Below are experts of layer 8 (counted from 0) of a mixture-of-experts language model. Rows are named router (the router's row for the expert), gate (a neuron's input weights, with its number), up (a neuron's input weights, with its number) and show model dimensions 0-159. Each number is 500 + 40 x the weight over its row's rms, rounded and kept within 0 to 999. Numbers have three digits each.
After each expert's rows: a language model's description of what the expert responds to. This comes from a sample of Wikipedia text that the model never trained on.

# expert 9
router:491444463512473527485464549500517461494433505475524524544505490518547440577477600468498574451525466499516477514493534499451509421416564520542483520556507495440495507509458495466536509477469499530516484504523431514515487477549483507547502538524450497519462511468500494537470522546479485552559462534356405452489485498481519498498572471558527488540472537428539496521570541450528627512480423469457462414540470502540496487513530488533526524480497415470567519562465494550463501500470524
gate0:426527481507516458492555422556538506576452519433483551462474573430523418520426496457504476428555492567457529473490474428490494487537535450525517424478439494437495468501529521493466507519449488490477484494499539477478487540575499496445531449520491552498493514516548562509539523463460506493506497486477485544450501481532533501523460524504579550513513474549583475571521517498494479523503530475465426481488575491463444561547511449582511497489574451509451511421523390523551489527465461
up0:556447517512481471473528396489532498567389474549484446482509493540572456578434517525462507467498526543506497460443503431470570536521495511468486508457523499479523474526465480522431524433537477511525535525547496481544506529493490480494505499572521565471508542522454529482502483462523446528464529454476511467407490457538505463565505577460533516579437494513462488485506485580524560390446521536510538545517499516541466515485510563475517422528569421529511524452491512456471512519415469
gate1:483432464503434513525587576546505527456524509551507473519509429536502459471532505511475531521559502454515514477437457441487500528485530518425514492475516466521487477461536481493469574474471464516503457451507481567496447562460515519520441488459490467531535524560512427549494463429495486437540552516476504566510529477492372506523501504486540469580508542457479423596457507436484476450517450508480530530456457547584561463553530522486529462451599551551505507518486541559502497473503511
up1:521570511515458537466494486430509422428465558521531450503520541475455470553511484544439485490468485544551504510475448483522502471437433416476473450480446561502441488586518547483513538457448528539493489528451530459461519517488434515531484420589544461502533491461529505491524455549513570521527431492437440496494503528490517477567522477443525467463514454441412501478608524494486493479428486466504499511480492481453514512459524485515486486467523509483599580531459477457487454506431561
gate2:550533502576482432527480480488507444514454525503602531483515483466492504521457473487448456561508540503515532448500459537485525458482449487516473441553609478455471522468475429477506506500497563564463509546511505475518565476457446480469519494526534530509561554456523513440460518438584514491523495533440444512488482529497485511509505467509486519516530445571520519504499531533501568574476540511514559492499506530550485593551540529559493500539426484463506419430422603483479586464563519
up2:478456470482511547459473520443457575439570491439502412487511606511482484508539481566493511547499503476521483519540471547481460480513514504539520486446511455473517643502510553524555519470484525451441480462517532511483550496494451507529494507482451489496452460446477444494494541452475520587460458493523483498451488506420466461546567570532466426462429547550456527477403541496533482510531493581518456529526468513520514471471458502486573532480539479562517569519523523460497538545434496
Pieces inside common words, especially grand→mother, plus adjectives like young, small, long, human, often after a or the.

# expert 14
router:507545460492529503502474555509497544521562566486533538505525369478542503479601474503535444511502493567466442462568455465531545467477491480530461492546482488530466394491471490505395494474527492524498507536521569530455539519470471432477530513554417446509527529521498474513506558511451476522456475496520480604535527485522450484542495531442524502502428555492433486482497431502477495492477447481499488473487465516461523434464555477506384475494473519529532545533456464417556491512530436
gate0:519489597514503486477515510480537450490536510532505470436514514458497494455480625574532500468462470548453551570562487472510503498515514513424456499517588478596543536439487532488534475468561470487510489474474503507483511556451484525529514514433553531552537502497475558470421512551496544534434542480464479544503493469403457493530426497497470511487494544487428486481514453517469504523447478449454452476433502465470510455544479545478475523500455429395528490588514420505525493498528555
up0:525552512544521486442579511480532467427497468535433537514471462423488553517503508581476468497461532499506523507488479433551534481462524513418434520512490482573571524498531521428518527500464469452412551530566526493481452534439521505494453462384492523557540550523502528427479524508515473559500477490567487513528584494437465505522454461504441503535397452472488531468527519485577476584503489548505551536446539498513533567553455517503533495486453546505535461519512493457492535469511488
gate1:414464499448507427518550490469498512482562534541552448531476535513499402525498436419591484458491495600487483518508585552471404464482469484492503533541501495478549500488492545494525494489503555521476566540502511417470437514467500468487472493495513526528553494467545479460485511491514442552501455495563513423492503499487566514534464445455550482509507533513467397534433499541455487500477552540491419523529508513456483463573498506397565478473493469509529513524532506459458529583517465
up1:506518465494508522509526511515516507556484532584535437529513526484466507484561491532496508523496508474528530414524585519503369469580467503524442508431506515515543514527424546465505527524505584511488548482489561556519464545486446479545534469584589437487546502465521511515490426495461475530482442531545522539540556488495489483497455509504505491442530515510485520506487483482495485541509546459538441491531483550547469459532425459492473380557567439473538461406508479480444487573462523
gate2:565482558481499449491485515454503500525490534490385492455518470540542498469483516505495536513465500564539497480532555535496519556520519429460492480506592539454562508493586533525475450462512560533499415517497475475481483470499419499516463496422493501502552501524477474494428473556435516423481431501472468464439535513565516470508485507476483494570554488443518415526445467454490537572466451567543525552437576538517507541456541466420522510495483472492449502534570435462564482490496493
up2:514523596471553552461513516507490544488511513453435514446517501488438426468487543501525524486511530500516478477464487552468464536513511513522514497531559566420531438502500527578479492493575568560499489465542542537455465510464532456448490457458500473500488461532460506449417543465540525484389434550436481478512516573482472436582552539427536531415489508478530501463504448483601422531504465542554510541479493534470578563531487531506506462506495473536487500522504565444525506498494498
Sentence-final periods, often fused with the word ending (s., ed., ).), plus pipes ending table rows and the closing = of article titles.

# expert 25
router:486522525554457498562471472468534525541448539476478526509547454516560486593448552568475549528540520477570509541445494522534479486497491479533458499446570451504480450398479566554454476517464502504467470551439483435531514470540443542496522487432471515458472537431514448508430473513426530495504556525554453443433481450540521475472452483546559537411532480509558534514500526484486515495488518537500494420482535510529516460475459488506560493555451521577473522412458476507463541466463550
gate3:466482539511558506483544541491471521496449485545483457496422506517571532540395507502475492467532517461437494569455584492502488599515440524449482456498451535445536520486534497566477477490519554439428552477507562513509517487440559433472513509512428478564488498477559460583459497509537505517483527590479440530493448513496538513521517471492491471547437556480511536599540509520489509558524531436448508513504496535481501518443495548558565509441489512570468460431477468518485483505421500
up3:572463568491469507453513452444475437512442508462496565446456465430499523461434475483452546509492468539518506458523471480502457432478533474452424509503526506506475525584474494564595550450466519510491535532547519526508507512532507549474441469464505563527510493485536493443529602486393496499461519461514439543464538470508483549579462562535566508521446525465525506497542456498502437523504479468519432446506461493430487535475428529468510478514510559496481497489574572435457476514522556
gate4:524476471573461512510494492491519494529516511489511480462488479442516590490527429525458517445505549521531388484491492502475508448509597448510481459539454525543581452429513430477452539457511412539453558518497472526517505515567571483569534470471552530469562485572537500471547523505524514479444582548474457475502478562478521485495463518577460442473486518463514405512515522495536429546492540448468469464547481507496456513538550410507519549501484496487558495510574565490501488555527488
up4:512482459509522552475530420479479434573487461528495433532493535525504462530573505503498453521493496434503501489527538450574463605457447539495515484432470583517548511578474470478470492490461494506454489541470559539470463442463491503573431523548500497531506566481481503441473493516524536488523442503515522464511529455413494517525554578492475447535442462493460544558472456549409505481485445504490471548452542543451486466500518517482484477507404455475512465521417556491537549570553486
gate5:458525447618539565523513507595465517522623482428543502479505530501495518449467518454479438424455477528530468461532473579509493450479494517507466525459451491538494507507530505494475461539504439599488504499498463509518469509550470551464521427473452495509470508499549557463477526495463492470510454492608516509535459537575476520450472507552540554509540498524452472476555474464501494504575455517497499515489492509514511595489478542524482546414462529511550558458555492587435481487471524
up5:521510624507531458531519520464481517536497519514444502525464468485497433523520492568562460548479496457507448435513499426500616517514470483484425588542523511527502503496570503524545501516484492549465576443528489477482532490506547465578467526528513567527549487482483567562513476569500378515500581513518543478480520476493445489526526462518489449459465444507484483543447532509556467538487564517489481438545447454493528461552538494513468537523569478519482445482548457553581499517522523
Opening pieces of verbs right after a subject, to or and, like ext in extends, esc in escapes, arr in arrives.

# expert 2
router:513489441473566505508451493542477515539485510479513498495427488504567461473549503434559477462493503486418452426509459467554565498525482499499494509544465482511492407515445452505501504426504506522540464466559496535448526482466537461500523498533391442461517479511514509446517522475511485529424448559517522565513524441480407434532488515454507520535523523550481458455484487560447427467526477526466517465481452459454587522452548550513428431521518430474488551557475447526492435451454454
gate0:454494456576489473517476505427524476518488498445496435464417544460473463536505596549474464412466461560535499503575464477526554577504472585546468519507506548539561507470505541471513533520565504431481466513428547524580507519539534584547525538514498561447518404490446483454490472485455469499470509508561493433494481423566505547495516512522513451476533494475500499500470562487526547449484475528508562536536482513544473468511472498530559515504541545555524555485511476434483513455536437
up0:524443529482449498500609515504543471481534536549537559516519487583551513478538443434589471498591510438472492487504540531546488537480519552493526410476503448440471547537453574489551518539488486494539516522558545501526552493487527509465570482434523468489496487479425482510565402492519527531560531454501525532416528565497512471501453511502551434521507577524528491479485551469551476494473475474510506485523432442475502498450494444488433530486491487511464495538524490490579494566409519
gate1:501398572570471470444490473507513444549550511455508498498508498574450508455562517530421505500516550554494460528507468465527530459445510487465465565558463496559525419492515519503538495472488512485516568525418480511508490544457518496529502501468503496500426493476555395542485469490502461513504556462517538522483504482473518549501542460423448500535507497484447468521472586458490595458515502450471460484507452570516444504404604450458513610552475516468547514532514504484498488472508494
up1:552551480422518485503543465550463523523532508515446521484521479490529524457486479489554523445507516556567449535419449487544494518500478501496509600527511496527518472414454525544546551447491593511489491542467481436500436561418595423436548507528466592550464480460524547483500526470554447554486528516517546559523496544507502513498504446494493524486575524502496462484477497513517536502517532471480400474477526445486502492519459551525533504452462410438579551447495508481460511443499532
gate2:405541472496399521566567522464457454536449510608569495466447512434526502484563560501496550489511488549512505434482467489494465421510534441452547557519519452499517473486527484505502495455514468516507489454443554529484579524522505500452458538549587485478540455512463491485537530493517497470515572435519547477482475545464472491466478463467460529501537402580486472493502525422519439549476460524489511434480480491490521478549501479477588543524549515480556529460481469447478498439464551
up2:544523450490542465521465510542517526519505473459507487486477565487496522475539492516491568476539425515436537517469523566492460528424445549450529522553459597445409492530423465497430482520487529404510526487486498504485481449447535504500470524500431551525492509462513584494559515473493541483555512514461514529421534471473495501554480457468501492583496576504485461448443485536411483500534565428478515454472516525566508447544489445532451502530574481475504475509518528555588425503484483
Pipe characters separating cells inside wiki tables, such as month columns, election results and squad lists, plus semicolon-suffixed score tokens like 0;, L;, W;.

# expert 36
router:524489452479504445564513477458448424498440520471488540493464471437430539595563523515512533578526491480518475516554517529488555451470523461512512514444526477545509508413527481446431426484532536468490515407509441558571465522508457515517468479481444498408471564493496550460450511483462504562466486521523491461552474516505586508443481456514482482477538471481579514601482479506483561484482443492496487493452510513555473489507494407481486517500470513522445477473492519509516462488428608
gate0:542413569507518554515511408564488485557535466485558461488494495520479542505468541459522469514481498464577499546452511467465434481471469512463507481493478487589505408477541544540512517499571508549570505549448412581511506543548549513493429435458457496504442535504510564519516483464519481468489559502527555546544498446481540493454477529512448415490538506500439568450490540525582536490553579474466508481500499505495488501517470464445440519457543495540569523464477488520440550529471471
up0:499552421513482429431459565520488572514446524526532486424501463517523497565562477512493493515459407544527507491455487552554486452462543554539486475559533487491541529498537468491460470508472506559518498517501538535517453499504394570484475543514473481544517417478544497445496500459560561489515534459545527462445523592539484469479434464503446553532528490483611466471489488567430502500445496487512536535525516464438483460537547523458499484514524502527471462575486590498433483471527518
gate1:501506482470467585523532521462486569525559482473475535449579479436536452504480483461484481507485424468516560507503473512489540466503518522444506487488486426426401497452580546421514487485524486523480495549480493552570505516553564506544549506581496471508435500557528461494584430502513516430539408565497480578494534453438512516451537513580520467537520531552501522489508575434476477484436469497463538447509548477495581443516502495503502432503495472465467523497506513508500514448544494
up1:491512452481539493467554484492491491502434427499499429479536518504592468510520516496467501477498514558527595466451489491505572502526425429437492469559471529515515449459462503490558548461478488529443571510582415475443479471480502485488455511502514449522549532557553524454498504559575437478508510535517471532453557513456499560497475543526514509456489470528596432442538522475532587531509453410471499540484473481519492564491483461567510554484471502453486533451476484531426554543499545
gate2:468489491474432544511518474445589452437460561508456491523536482467436481485553499435520528541487451495479477477550525517499513484568381493436453447577495545556441509526481506514470457481509537501474574539523496476526506532516480495520578471511455513434510436473589463448475544564505473440493484490475537553489512493483514525492535536544467484505496565500439523447446510461500437481470592466464498585464539555527506460518505552438455514531517453502465427467398510531489509504519549
up2:567469529488528548451471453521498445475502469537521528465524415565615468529507424548536408528495566486447560500373519510413467479474534520540457461490462486495538548518517517541487525446437533545553502493527485473518488551492483524523532531566505464487479558512515543482490515481523474519507540455481481515424532490480503509479523582501479496468511469467514509623446530529435482418497583522559456496512513517495504494576486494565553465477505473532507440540504507498463527498579495
Short consonant-vowel pieces at or just inside word starts, e.g. car, bar, col, unw-el-come, b-or-ing, re-op-ening.

# expert 15
router:571484450508511415485537503476455473510474518492453510422569469507434490458473426403545510502526470475532443549505525499497466447509432483587497517463519461448527449518489493574535504488460594557489528463496510503519451505493558415445487534485416546480506512566520520487444515497567568505534512531522501498548562500489507537488499449421565519477529458540478497432490464494594572458516472522556545473545539522523512493512533460515439532513453426581494463499519509484499544520506452
gate0:535516508455419516479515522417457454454511584507510429564485457473513498443506511465473450478450475530422487533517484469502467475559514449543484475469549527575546400530491510515432397443536492521467528442507482468537447597523465399522504485464549491510457474461522519483516457537554518472521555479481457514423501509474561486557571471470525478508490492534499561533478484462518483480482422536596480545506566470531523524490539460506419475446498472496468484477484502496512456475566499
up0:513473496541435467527527509485462517473508416509497551523489464468524477530445494520508547497530526490479505493505540557435488507521524493544516464543563451535450500460432502509466504522441390478522533527418462577497448397504509495410529544567517454506538530509536489488478497545506478399558524513524485538533549462517549461505453564445509459413498507495504462497507444424473468580509426494435490550450499502459466549451484506538506436504545473492492568579491434494481566523536499
gate1:518597506593494534409524494575457536537517575467492476476478515488462530494454509526491545489563521447486552512459521499501519484508549440488521500503521465504526519453462511440435539524463497521548539501463508506502449478497445443465476474599486461518493453486519554497504540542536510503463466566585510518433490489500543551481514524521469463366553493519552503469440530492521528486509535599559504567470519518465448528439514470521505459449568538530553502439465528420489532517573531
up1:489535563498417472501536476472417464466495524473497498542537426507520560511470551507550555502449509479524437548466459491478534506488529518516577583507452554523450467561483459536482492465484502488429469547435475478565510508457562495487451571523482454512496438395558438497518416483465536556461464462525478436490489428462510502553469485420549495494477565567518482505523479482506503532481495462506468477492576502505519487453540506517539460542500471492502507548517472602465479459452402
gate2:512497512482497488512580572472592552503494551501556484568456542499536528527500523510533470487557469520443488471526513456482543521573541570553504476459551540478553461529476549553577504497454478575554512523504494496536471485489490512444533464537502500477480451427504467558525423529483488470472557539571467558487480426566460497426502511551547506518514516465526567529407515457522530553489541454534537504545554519493462579616483507566536514508512481493563418547494496517502516474514526
up2:534480474504521527484481431573487440464461513499488408471473502472462489459557460512567534534485550488467503504461502520494491469438538436480435494533539535464499469505479459441393489535518517562472484419571530525434586492468466594570537487540565514496544436524552515487470484484543516552513487466464500526515511532515525485486530514504523433427520470503496459563463498525561515508481423617478439498489487522549460473430508506474515477509472572497504558522545567476556430506532519
Middle letters and short pieces inside Slavic, Persian, Hebrew or Indic names, e.g. Z-a-hedi, Ya'-ak-ov, Lu-čić, Ma, Kar.

# expert 3
router:464518478507475494501593559448502537443540535485432522433583550508486510448462483462536513534481458498453462544500520443447480439493476428473542535526538557506534575523478501476507508508508521561541427514506572511449484526476527453491448540588505440461524506452464494519500531473463460513495535484417513509566550515483427541467505479531494496469437533471512476480528607425543569463442447473485521485534473519485515542467521505491563436533506420453567510510501467416465526475478439
gate0:555566612418523462540429419509481511527448471477578454564435546487517463542470494563509542482500440437511521516440540545489530470502511503508491558444598502488492549512482515506549529485480485529458441572477521491405495457518494528444452540442549525517486547526488576517492530477493473546458460482537485470481463435455521475524484558483451441516519454455493511534452461524468481474503477515412543517512570440487503485509438446491464508497431495493431467421519523462500496498480517
up0:569543483456446467504459506518502458558512509490532537489539475490457515489545576504503442501498503487462482538535445556468540510538488546527432510539473479457527501415527473525430451492529503478469544459527563512462476409396479523538457420506598433510488525468459473474492493474476431549445491507443567446490536473496479450501506508484459488539490412516493546520539535503496326515481518493444492528493529478506478524555518545523590509524492564516514488550469498541498510474547474
gate1:447505459503528498560563524475466474520482468557529587450556502591584464515526455525552463519509537466480501481464472435439500495431431511505514509419565507536426499500429465490456486517486391522512463489457453448506560449521526506468482503478463453500429424517516552444509558552492537476512449502533459490453465525549468550490543486577461561480488516438472520449474468542572531530476581464470463510466447525516438531462498477484508488462502544517448523427467519460501525487519485
up1:524500486463470452496522447528480505535522444483497453486533441549528539506588598491597458521505486529549477537603501513480476521482556478526456551485470503553502483477492541510480491564538581510415562546536508491523497567501466456464472528564531514440572496547457571524555521484457520468486485536499436472576473497508526501515462574552489485502517527484462525567470458500455455499487540456447518485565419476532507489552542504443495448432500458464501500477489468504613515517453432
gate2:570493553478537424396474510473527449547507467498510557407472574477505495469470391486503478506542511493513441504551471447510479505514528472539478469564471522488518497407496542568464487533489491548503556495433519547498509461563521458543440507529476509446465527549476503479492538572513508519559504475508432510510537487606490515571468534416511517497426575485518530402505490500465483553598532522475543502485460538563530484479447488510480533461540433468541491522529490517508500531539500
up2:463522520480511469457446532430511454485456526450493459438430400467504500504500497430438549419473522472484526516518482449490459555461492503470460447418473569475501509481469511499522432577496476557566442507515488508547438390508496502439511498508488507557558452505468524475478459548506502567477497453473477501553487490465446494579491524506518469490496491470538478598444534560568449499559493471474482491514485499571598571512457510487463435510447470505467546466482421508532488501485498
Final pieces of English surnames and place names like -ton, -ford, -ley, -son, York after New, in lists, tables and bios.

# expert 11
router:555460561495500455500588496480524495496473532479424432481500498514494448474472434401504443557472517494455454469471577537444543446444426487498493492476556492529498503508488465493431507457438531521469465446585490520531489497497545450476482471532411478458469526538523538503420477433479567547469510483496471498527492519552533506478490483492481522436465490487550540515549503460574595495495497442537499535494527519488545470464542480539485536524507402544466433525569456431482553471438446
gate0:489444525467518493477483507489488496493539524474526519585533476549466544552482504536520503485438429497550553516481456500437495572470536420451451514495472509519466525547454488510374559517476590442484475450528501503554529427500514541496556458480459491450478460457539520566489474606496509544529503483522481515539555555510508464510522496460479511494512506503565523562510452394555373482444450505523524538462499497477589479447542495494503423526473543453556514465483500500499508491559501
up0:525482571518521428546489434437502467471486562528457463540501558517502498481608524487578489452450447556498550498517458509493508481508583539525521445510484465575474392497467468470477502454546469454432515464528489513511485487512508529485547391524497565508514495561475515455475440483460599513425503500467499460584395552456469512518445443497485519524463466498466555440510527479482470536468462456528531518556536559572496457478489494487457492534522505500467505510556498485541507543488531
gate1:407518554553501480455462504515514453510453485445505502465477491514508506420525475525496508546446524555476475442490570479492527501532462528576512587538427472561595516457520522525504450507552484519567508398531506541507575466529594499535512535506468448472587465514503549488465483513468493438476543493544439526476538449529525489510497548513444502534512511494516505504506517460505526563536476500474535472524503553487417439475460499531566529476413492519633535507509455549441512475496534
up1:478502461517528497505543456504437565551499498507519525508510523487481440515511503460556529441536533462526482493499504507499575481546426492462457399450578481507368502465486527473527486448452473523446494549450506500591467461513443525475518521504481442504484473521501478482488476467555514451517471466446458485644550540426453486521476461407511449509506442536481492533525418518511486430480519501567528498488431469549513534493475434457482542519510468462423456464493469520550470527486537
gate2:469439560514468508514530517541491459480502538425482479455493514504513469500476465510490536527578567460516487554515518519585468541559524545518529484548507506569523519495592560522494519448502471458509478562508532480531492496472543493552518565507436564507515496556517516487448479529561467586520555475565524565489421501475453425480539493493467521536526499493455491522524412473561564516542532444431512569459469511509584439522553576510468466439420499523539493524576495476470492525440546
up2:485553514493584518485554504491519481529508476462461447560467570423557488474581587536485526512503537430495457537533478457504529441457536458459530525420498538562497450494495475517489544498540540499516496432480518501497615540502537439563463568478551465513475541479508557525532562481476491503469531527474377465455511516533471501586482455494506521554528479449501534444558510482469484501458471475547444427541523493478480513468496493460532477483556445505447524435448494445504449441470461
Early syllable pieces of non-English personal and place names, such as D-ut-cher, Hol, Ber, Mah, ü in Führer.

# expert 0
router:486483464513493492461565509531499550480487568441461491482565563416479492449466471413537550542505497588507483513517480517441474496577472456540545525442472566455508548565401510536543517511523548525548538542499566550515461458458604469482516482491435491543427486521474510520531508489522513465513486561482464490545485549515490538464561505480536444460494548535528500454506513449568543463471454494495471536552483547495575515490436511482441548483426431539538425515545485452517517519473482
gate0:517431513445476437531459469507551492529486469577461469476442503367445602504526451456491458488473512452399512474524544446472462506581491544471480475542537504489547505582544517537502504553577496560509481432484517528515479477602503500523449563537487464558582516496515495485488550464493494489499467513537484486450540492482492445528577472510472514526529521477482595494539560541513503537554478471468583492508495516443445549477551492490539512488541478425523533526484502513477493471482553
up0:433443532540529475479475509502481481538523494526546493569450504512557475431472455478477496535532483485495504461455576521450505532451506494577530452529417457407624565505472497502493540468473410549558539453477456472510524495504432497558514521508496455565482504452528526513519490471527500484484493485482470513538543515508501568532448453492559556580416459482491481507536521415508516509517465550509506508524523525543436490532524528423513460517413461511498589511453473460418443543493522
gate1:464493500445582511489500451534449457543507508511491465533513555535426471448435524475528489598490502477533459513465504535561517491578498486460506467578559535523483474469511490502527525447499522464448481487515520425444491415565500504564484554495415496498532407515576470518495533528412457522514501467500519505484418509488465501515542519463476469473474466527487514479422518560490581505593474470508482472518564475451528551481506546512510452550532445504453484572496537555593495469507432
up1:549524548508523478528521529512500519482483419500539485458436507528480486428567461523499451540527569614486545494549485439426437519498495577496539486514505511507521490510581527513496426517498511557522512454507458518517455503532424524545516475470510429449455581490485456520481508483469444439512491533537497478555491520504542472389474435513504518516482487438468453575466447430468487506558529501478466557504459495447505506512526503424460498473469490567427498498575485408481459538469566
gate2:514450511497428504462600550497476460516491493452449411439511477438480419581474491457532474548552510484467491510473494505481528493515529490559462593476561495513560484618502475519534489519481498467502549510416511461480446480515540480523482483518520517532445472497490500557496515502509482451542442457448519512482563485498535473506520490486463486401466549500462497425487431492461508441484593428489537503466550477476492436491477496559479439588519563530569489547527442464452544495516490
up2:476499455484517513478463412463491453495467527528452460528476536440504425578603501567463430429492479483455468517487584435544536451555538509537466466476533468478481488535507450468480531519506505488479495550470495520521479490545581507490577467422501449467502558488560487505469517469579517502486503509477501509538515465485491507496467555483507537589471560517472426479476488494457484441513552514563486503527488463438473430579459493598522501502489384510507487580505452457466469526504452
Inner syllable pieces of non-English personal names, often Japanese, Slavic or Baltic, such as Yosh-ik-i, Yuk-in-ori, Šarū-n-as.

# expert 20
router:530471467472485425511525514475484432537541460453522489475537473507479521530547471461534569533500537474572559495540536507568477429467511507522540459416538423437552488482539534526450445477512524526522519438449485523557465534528417489518520522465498579439495504476557573457528536514536536502549466477503448430551588492512533509482521473457558480488558405520523529488502509567577518489570469537474542505474559569503497502508529472547532511553476487532434475452497558548441452534489529
gate0:562451506484508540499484502476476498508519519510484544468431478515486528529481438460494440517526424457541503538470536520453480515551483577535522545506426441486491487474457436523552518380452435452479428537490610495499529555572469552437494475473539550527525488578471439452515453533520453491567501529463605508503487481466517509507526476489496471492490454463493460490475498506520466377466501512574481531452458601471523494445495473476520471498555500458526492517488501448507508443539443
up0:399547532485431464512430476505533516495489547490468505555500544536430449511523514511565503532467479518517443476517503496506525504463515512556540470428517418512548478497539563508539547555438491440493552532531486555583454429493488470511456534551490523535435442559413466448478488500486500423531470517500503508555559527441516559514502496518502511403471501527528501542432472525598464505522533500511497515562550442541568511451510550525582504455519536508498520541528574501540454493459476
gate1:515523516559466477495530552490505449545494405462479542546405554481518542466480505491477514487534473514493482478538442505580563488474544460496429504463513552490451514477521542500502404504562554537489507471534494494465461457490562568509477400511520561572472463469458508532554436505532512523514497472477494530514487447485511472471534494534443503509474467553486532520517457461493571509442496481520584620484469464493551456480432471562536442499482513504494513451464590567506593489462460
up1:476497479494522444505476524478537453479444565511489542510548477452512516525525476456538541494505513504524511484483454476527493491531452439441514415536540459574444473520497506527553497503516559479480508545416446531474458526534454449578490509572561507502531522509516488435541577528560486488566495494483470523466595446461448486547517511424476479527548485452509545527570506452503518567519504515474535501516568466562548499479584514395579490543511532464600506490560445545462446509454485
gate2:514581450514556552471561548531463505558476447485550474510501408441461538522480465496497584444467436479479432456498477488539481430524510487551473508531429497523541443483543524530560502498501481501494512499429489462507564506529544444475498461482563499448509496531521590482487506462550532499551470502478481515550427468475484495412500481410478464459462560498424471439488462497541456544459534552547531570483483467575567486473507512514438547487524528513483498489602530517487464452458466
up2:547462552571426503514555568491536484430497518541486479494524528522499490466506524530570490508573521491480528567496531507486444539459593525551552629447527537464521509527468481503504510479506455528500471582494559494474504454531485461517462522533436473504489504524558511503445532501441506575513540523437502536488491457484546448515486546510440504511533388526562498532539512519529499392511556486527375462532484594502520463459454445447474450542517501518515497489500511517530491484523545
First one or two letters of a word right after a space, e.g. Se, Co, tra, ex, Re, as in tra-cts, Su-isse.

# expert 17
router:540443489480532490499455519547467523544527523454484469474457497533505492521529447418497501439424482485442453466432431508560478544544493527525447463467469483567490538525468516516541489509490540477549474502523484552507532564473541540497529482573491508546460486586489560432500437507583514458444505487507505487540497458489410540480461527500490516470523474473538517474503422542475435458475554518475528507487515473447609557502461531535442361513453557482506577540543489564468507496539496
gate0:506478521532491604584408503512564497516421521479542482476451499456397472537487448516466518496499547443527578603544478488513601453419519467493471454586527466592537471500516513491470481450503483575464575491498504480470466555487506552486509539479480521529522494518477520530466516452526531462458481424523483493498455556461523522545489503530444495542557479537524467571542445519555526482491509513515473422552529488475513471455560449508479484517481502450482508536517553501512495498477590
up0:564512536485509439475430455614516498421508488455492488439542446530530520493508440542492428572584569473524520461532492481539488484506504551453529523610471502443502405536478474521510458566477462489493460448470534476501424527523523527577516483523446509525478558568615475496497519482546491544532530436542518541436454488516567457503474506509544525470523530473490502511415511510535410489493486516544501478476475484547535458460461506486479522510565526542507495544547473489556470514496516
gate1:536497496531471537444418503446491419524494557584545460421450515520507525464545441490523561470528532545509441511507483491470514538443454566459518480502465528459515470479443420504481461498380497482473559546521438493464519452477469504515483537517550458516508554517493484477498444573549506547445517526531481558505461449426520499467539487477447475541537473533514567525497502476523478584468553517637534478484502491513465458494512501529451500502487452480570481443515541504569528452509436
up1:471479486551543452441450537522564487454539483538522560509519504533578542533479481476520485458527536481542442516468471514518496520478455531546500502422489443418474443509524459517516525491546523486479465548525425453462524448516466637594428485462463450463560484501498464530472476503496496481460522498463531439499512510498517436521593538472572460601545487486443439471524459501460562505531511495591525449555498533485434458506603436483483506506449525483496505495485527482494510516502476
gate2:471431522569497467524468528462557541518528504565426473521534507515457488525499448481494496445568484460491471553478552461504549528519501577497534533505530503437418502467493542497485496406481533507479428493533540440543505486454447443491583534499569462478558466464519506461460534507372507519510520484533504515512491520475497464532439476532522534531457470541526468471451448486448540525440476519483596582597476546476517586558464455536540502449467561514533565481482497478483491488514527
up2:557531485502487417498510485543478501530468528570425499525449542482542464460581478418529500580477527524556461557508508456496512534532452543486509546509541462421469559508536547477449473490480483474474520536569473513498540497519446455465525495535540497535564592474464497442488476491494475540480509543528510479552486465485479479550442496566526589548482514625561407485506486473532446567540497488546574534540522553524531606513425489509505523528487462479520545504517526522493489503453524
Pipe separators, blank cells and numbers inside sports, election and statistics tables, plus coordinates and area code fields.

# expert 37
router:509471536481564472548500507506495511437447519468493509499505500479547531447441484428506550515494517503410462545510460498493463528497479493592530431519499553442546453566477469492546465501496471519454486463498576547398560557476516433524496465532414435460546500548509494497476483490546470458530550539458542485570497493484387454457480539506500477450579559535482442439497524521512468510531533502479411534512545474417592479523509514494489469506498502449470517544458476516480521576552468
gate0:448534583481448494461605473527486498479465510538560474551491548515466550475504492518505380441429492443517491525516560475533511548520489469482542490471479548475563496513482510570484496499505460583521468485501461440427460507514502537464510503551464478506504578471533444461458495528522531478481417525424523458500515495516588543528494489479506453537499597529591463541431554495517552499448479490492428486418467545526525494542530525482424515553448502473550476517436470545503473498520508
up0:517509584486541507469575442537398519425531466586495515510541505511452541504518511532483497439409480472395525493460523599507475487514512431480545478524466506471530506481472535496478434505499497561450433473473470512456453502483463531483497494499503454481551496536441485532517520469548484452470500520420500473542551471550479511508466501460572469520538562485565485552448545504550549571467520543490526477454480499525535471514478514446444492531443537469505544567427453612468488509540534
gate1:460507483486464495527493429478456563507465479455473471454516540549452517541624540497505538545476511456491488443453549543458551458541561469546476519559458470450473563452479480492541485473581556460510493502526476524541494480442492470509590402461515477471482484533448445439584517500537493505558514539472510550526512529497448549445591510482493520504521544544493544468464520518407437483547424524423560483465510497509531544578507473485486469503562447485449533462496535480490524479507492
up1:534487498426517456491458487442503524396501499475506570548480499473425515514462528545514493510465479450541530582479485449507505494478509478565466518535507580451542555463432530527389441390496524436430595535504557493475470530515431517473555460486492493480534488519476558497473452475529505431499469516532555510512490439503432484483511550439563526459477510463506494476568500476473520490497533498458570490552540463500534472473437463570474483553474464557554478534503506490559489539449518
gate2:557565537416542498572472451552419475467542499531482466519418510570517499500490500468521441511531562480530475538476559566498427455519479504401517561480492518561421496483488540509505506532485489495562494458534445456558499468512521541480521545574560526508494552508471528551523535489469518539557484505521502591505584460549506553511490480411413482490473459477487495481431488554519473558462481457521512511467538571504491496537534513504513442501487497581583537507505505498540429517551516
up2:498482497556431534471521505532471483534449475528466493458513559458515530488509524496489538445526452558568517542480489471569438488444407481572468491472506504508468428516542473506456472457500486474468473488481555474468483583542474496547498492527489447553540506531467474545488487494526498504495551449498444438538499503469446496507483463516541522473566560582496493509590495514443550491569572494454391458532523488496476495557454509489508483479578536378523485558553521480458569468495599
Middle and final pieces of personal names in tables and credit lists, plus country codes: Nicole, Kimberly, Gakuto, ARG.